config.yaml
n_layer: 8
d_model: 384
moe_layers: [2, 3, 4, 5, 6, 7]
normalize_top_k: true
router_noise: 0.1
vocab_size: 39312
norm: "rmsnorm"
optimizer: "soap_variant"
beta1: 0.95
grad_clip: 1.0
seq_len: 768
train_tokens: 326100000
Below are experts of layer 5 (counted from 0) of a mixture-of-experts language model. Rows are named gate (a neuron's input weights, with its number), up (a neuron's input weights, with its number) and show model dimensions 144-191. Each number is 500 + 50 x the weight over its row's rms, rounded and kept within 0 to 999. Numbers have three digits each.
Before each expert's rows: "mostly gets" lists some tokens that are sent to it at least half of the time; "comes after" lists some tokens at least twice as common just before its tokens as in all text. This comes from a sample of Wikipedia text that the model never trained on. Tokens count by the router's weight.

# expert 4
mostly gets: " MPC", " JPL", " Lemmon", " Haleakala", " Spacewatch", " Chevrolet"
comes after: " |", ":", " at", "|", ";", "-"
gate0:446509451621528672501552559479526550547488537472498458497426560524439566455509528423524550496549458444553451468458532549438473496470520485512519
up0:425566515386468510424542473491500557552548541512459476476518479461518511520535551570492536542505469488456504543527573506514442411448470574579546
gate1:552487511492586510526507520464507547397496568571463473515554485522575491566437493485532539594559379441478414440542633497507442566426587484496488
up1:524424435506564580357519502502410482547440433463497557446422444508483498500541421521440441497457453609430540434511535516531499633516458415522515
gate2:540506582568588509502527469553553445390459559488459533515478454543475446573501620525553485519525512535461536598517349520425462521564372490557514
up2:547506458442485517542519509395561544451415536555500461502557579535612544410510510506507536489514566411478494416443557441461587557542512427529517

# expert 125
mostly gets: "|", " Phylum", " Suborder", "====", " Clade", " •"
comes after: " |\n", "\n", " |\n\n", "===\n\n", ")", " Party"
gate0:498473602547440473512474620483517534563473521480469477405528440527515419445465426444506509448541542524444491581579497585541448485467516486329556
up0:515464544466419400547463520390521494589433573488544529490444522500460462511448518454512474447552535453549426519562561413530562518473558561554528
gate1:472458450474504571479495548470536528537505486570463539456532374386466510479463456481505423594518500443385542390478470419533463487540472487541527
up1:523428453539448502643470495500525535617492468536518480500562482505458520510468455458516441581577509511475463443472485413508401434540552565514542
gate2:546476539436519578461553437456575500568487452516450463572558495530469551509527457621474471534510510449426446471418523483520597444572480493637501
up2:545471439488574473501495448500510471600481505423530484439361462594460555450510488437531507420524463461506496537529475544493466505547511523543542

# expert 120
mostly gets: " JPL", " Genus", " Coordinates", "History", " Website", " Binomial"
comes after: "\n", "-", ")\n", ";\n", "\n\n", "Personal"
gate0:580544562431467496473530523486417444633536510434559471459502471493563482473511509450575555460480485505426522584594414479438496501540448564394488
up0:562502580520426519488444577483521492480484506359406415472469488539528617504464572485506564486480496512493480483534479527509560462563453517440552
gate1:487490512493536566572497399530515602546494530539465435533474589519442460539485508483583556431597403570502483548472559526621504521504455471439536
up1:446524548567542535551540471476480494570481597505466533543441603481487475473501484528535576465525543544431438592401469484569525435502456534419508
gate2:509481542553538513444565419565518522469485516459554452509413580466464502563520385492460555471559518502527472531484431487374534459435522562452517
up2:503462483513502461493506431536513559408474518399477580457463523467492547489499410543435524527452548564553458540510430509462438575461517557440459

# expert 12
mostly gets: " well", " *", " per", " far", " served", " widely"
comes after: " as", " As", " |\n", "As", " ·", "%"
gate0:442477510550600486612467523512412526408404481582451505459532526523553517626507487488512427516643550547540494424508411489441448453488569461463565
up0:574429420433472463420485533415487523438619574449506447484471486554409489428492518541504588537454484497508501524520510513590482513518474463573509
gate1:481531548593484471527517466538466541495567502450505458543589546504453534516463521549466598543396497578474509506465487527570574429595538421549477
up1:597547454424512492478559492550360533454532447463511490576547494510393503557523443526456480496552501530468403489538504475516332552514542465451518
gate2:520516549463478513528433467454640509488544565584443463486541466474447577513416543515507529568472522466417434573533464575488453424460470513516492
up2:508510448466405468511533470531580467456599542592445431469551520475463507557439471517561503581507462564463486527553514571481523446434479542489487

# expert 89
mostly gets: " all", " many", " several", " some", " both", " China"
comes after: " United", " of", " in", ",", " New", " South"
gate0:412545493488479482554408492648538571471553437439453504424531443556481574467583495488476605459503496424548509501451515519540482488458478514575489
up0:514610485530573477541477467546476536508454523541549457570455492541483551575515543510528611506589466397636506468511549621494466503525476566570466
gate1:497477509473492522501530467478396421497536516469568388565500465480551468467547562424493553412527455537434534423568500394506530532480577530449492
up1:495517497520469543564467448436478457519524487468441495607526493473467471421535584398498543443530455516523442397606498433551571569524495473498459
gate2:548417486557529513468406395504563557507487427493489559500567490467560488448519505468461468433445428442518553464430479384486512558542478474589572
up2:476511398525552551476478417489509429419440613526502510491515515476516541525437492478447521387605480474578507487537495419509480436586493453489526

# expert 28
mostly gets: " —;", "%;", " –;", " ^{[", "partial", "|---|---|---|---|---|---|\n"
comes after: " ", "0", " |", ")", "%", "1"
gate0:476458569601501463517487527484491471502481508550496553492490475464556513536483536506631472415459506492503572470467510416546512420510494509453512
up0:465520505417499531485480416475502446499568445497470468577488511485444519515562475516442478498473529502467522469487510519512493568590511554501447
gate1:574454552501472469504510525510539526481563461474495484489541565582496625456604551361462450455453471525472394461490537528546497581476434413572479
up1:507585540500463533506444577492484483476408585497438374577576504421570487530558486549454580554564488482474471556545522527442553538410470433469522
gate2:499486485447589417466541510491507452486549459542487464460570519588506459446442476545510545422494418433428493511471501474453520499550474566489434
up2:505586512542465563572475443559504462502507485492552469459492440503425501370508487605565599524473532449451542531488414564435556524489469509501431

# expert 111
mostly gets: " York", " India", " London", " England", " Scotland", " California"
comes after: " in", ",", " of", " New", " at", " United"
gate0:456409636540510574616430479458506491438468531559540510451608415486479365508506398551506478452418468490575445460484491466476462485499456593473536
up0:535586394488473450368470505483535595622553514410494561486502580481464522533479525507483414555474497595476439517532554441561468422610506486538461
gate1:565523562504539568456480490458494467536466558520438444485436552487428602544478459461496528475485428528489508536557492581563458441491456502513520
up1:471559430475511482370463469512480434491463473491413530520509363482493485457455586534488489425586500529494489530413497485573530486512509491464492
gate2:508540409492514453530478586529468496458526612508465439566526479521498491483523517456484486426555509554513523449632525509468454543447428491532451
up2:537493515533508532548465514577600557432406533533525512378562468486522578470434346483552511497513417486451515511440564542513512476492580411585591

# expert 71
mostly gets: " Preceded", " Votes", " Succeeded", " Genus", " Candidate", " Nominated"
comes after: "-", "|", " |", "\n", ";", "\n\n"
gate0:466407583489489477435489487508506521376564474530315490509496451452524507492533483490538478506454475497502466594457526485424509543493521567439450
up0:418457460477499506482488371589470437522474449456496546511589628423427495503518478431524419467436488366440517556531517545539553392527541543520525
gate1:488502438536471422584507517548520460477586467455509464521438463556536429491496568497480569482613459484527384440520487429545355539551484582540488
up1:479523431631513529422502599398541540496442498460527545479439446503444550535448492507382492515454507541557545560524494501481618515487444438465524
gate2:439464436373500514469532437509570495480495446520441450519514483447432488483472483558534549454476515569515553508533365467499508521564474551509479
up2:507538535449582458469545540503493438506449585476488553506530558514525481527537476495493505537510492483507543588554476484480543532527486419520413

# expert 0
mostly gets: " American", " British", " local", " Indian", " French", " English"
comes after: " the", " of", " a", " and", " an", " =\n\n"
gate0:563507488552496532521548623569467561592539623474453521449512503422468507387463421444570574498538466479405488459510516512494490503443510477447491
up0:481471491492435497495558602483483606538575577460483502493451509454467520459504449432500558497524505502416451498528598422602434498448496482480469
gate1:570505454490519502490536479550409581431440383480517537412445558488498471488505513460539511585482485559472549517451461522447555468503495463534452
up1:482561491497537401513472478411490495550466468459467429567449489547441560527453471404548509486437458492568422442429563398547469540522573542537459
gate2:498524483505525540541428478405561501427458443474478554553595544429538526546550415559462425493489477497393528509451441548439541511531393344443508
up2:473510534443577562498503477451430595462418457539537508491516585440504466473552511399520476429482519479547447487444476554535502497584468391491427

# expert 65
mostly gets: "===", "==", " |\n", " \"", "====", "|---|---|---|\n"
comes after: " |\n", ".\n\n", " |\n\n", " JPL", "%", "\n\n"
gate0:517395505418508573398513464455456457541356457582447512528471563499502521539483460387573481455439477485482493522536495526583533472429564453406486
up0:513549464537487441589538556522411495456516454444506553548576460580512432469415557500450475479508534521451404515569477452511434561563373572551565
gate1:599526468464474498583438445512530461487507445442535473577478508475402522488449572525513474468562602530479455540494536463459539534584550491468467
up1:530461526475429530548400513469581494436510451432483509587513472529414478523448525501463496452546533489507401565503491465459478578621556465499405
gate2:536465372472459523487451516487455538487457557553409518407507615503494499434539344402495575513489581502547477580463511497547432488402469442456479
up2:513448447494491487561458507462436439562460514544382548505564521477546487478522432501477613531480601424523469522502562423533592437447430455460482

# expert 90
mostly gets: " |", "|", "\":", " 🔨", "\";"
comes after: " |\n", ")", "1", "0", "\"", "2"
gate0:513563447601508603453495489551515530567479464453491530471472427524595492602537465492457485445511535588591490535469472429615542541416440484529493
up0:589519426575485482457496501529502526560474446490435526484464435547544439481470537530508485486423562539545468558404464493577504526476535490528573
gate1:494503530392401615486456523432494464569438474408556495495514527580494507537437526495589508493599551413503466515529584405514434496469483568553465
up1:557540471473519445425650508509486580417495507563514553436549512480488501388531583581433623464530540607513481478537512467518466406530425466514453
gate2:462542496500446455485376442406571597526575527503518546527459497462500623581497468457501550487540503470550517447433479502430495490548507485536448
up2:446428498482503495529489580437562563503626542441532600537445487461453524561482493453482577546497486512532443531464499551451505550462490614511520

# expert 116
mostly gets: " kg", " lb", "ER", "EC", "EG", "HP"
comes after: "0", "1", "2", "3", "5", "4"
gate0:452501469527544444468504452519477518560457520487435430445529485414459491552515520424465566522505484468520500499511442450610441476555483452456446
up0:508484467476628506464484417490532519447567439449451441471602423391460468422566534434470483472571543451497519576482523473585447472452475458371421
gate1:582641488425444454546534448554594512560492561524465466530505542476541569434536527489446440504554487513511570498550609530568528483415456516496488
up1:390562502501493541522432488455485542437503496430530468551488523524541484507517486443533506571453529424498409507453494447510490466490472475533609
gate2:532446508538478486466487551491536591645529486410594552548520495543459469448530500509480460591499456547384546532490522523573412558571476490533437
up2:485457522532503526600553627467545627510526460492598589538571545548473464505447457583438541540566525570429523470505564512499515499492488453493441

# expert 19
mostly gets: " Website", " Binomial", " Phylum", ";\n\n", " Spouse", " Clade"
comes after: "-", "\n\n", ".\n\n", " |\n\n", ")\n\n", " •"
gate0:436426476467528412505546468572501575448463444568519543476518511562546469589487467485520479507515575504622549499541526511535491482498535447483473
up0:472556474455413493494493466576581468548611542488558502487471492470503495506508514439517491396465479436501443498437490477499425532502482464531535
gate1:466468597574509467450594531563449472449403497460395483490512542453510527508528495577542481519604468425486398550458454527554428519555511468412484
up1:408451538534441468543521472490473561440465431479488533524579515490512552527538466506550533414564441484458570512497486499481430486545535583418453
gate2:462534409487567493467517504477529486530532483486472507481563475464413544424466409482496509614491519498387499517455481480517471443558509539476496
up2:585506567461487500523491519502471482497463482505583511482371522514589450562463566541537581368513446633534501469523392509559539448415541507588454

# expert 27
mostly gets: " such", " political", "Personal", " social", "Other", " similar"
comes after: " of", " and", " for", " with", " in", " to"
gate0:456540537473478575524436543517482551509490567524443564512594503434470414536488488441551368508458517519525505547524482559469549481537454452551490
up0:510492438436443516526527474497457579545334530536495590429539394514516495476535483540444501488443380481475474395563512496495445568558456495587448
gate1:523485583468451557538559523530525502498553514580501451545493498483504552501547494514429541502480472574535442447493446500471538514506530505534604
up1:526397537453504551484419466429637458607412397519513540523465477548495528567527487479512507513604531466455481464485483540441540406461494503452529
gate2:547391552542454483465429510524496371526511493540440497578505512514483450532480453437441485518490506546440501442389467512567490524469583617545506
up2:421553522484442512513539462546528576400486471554512603450533502410520451521490512552610532519480370496550497577527484442464451369546395374540412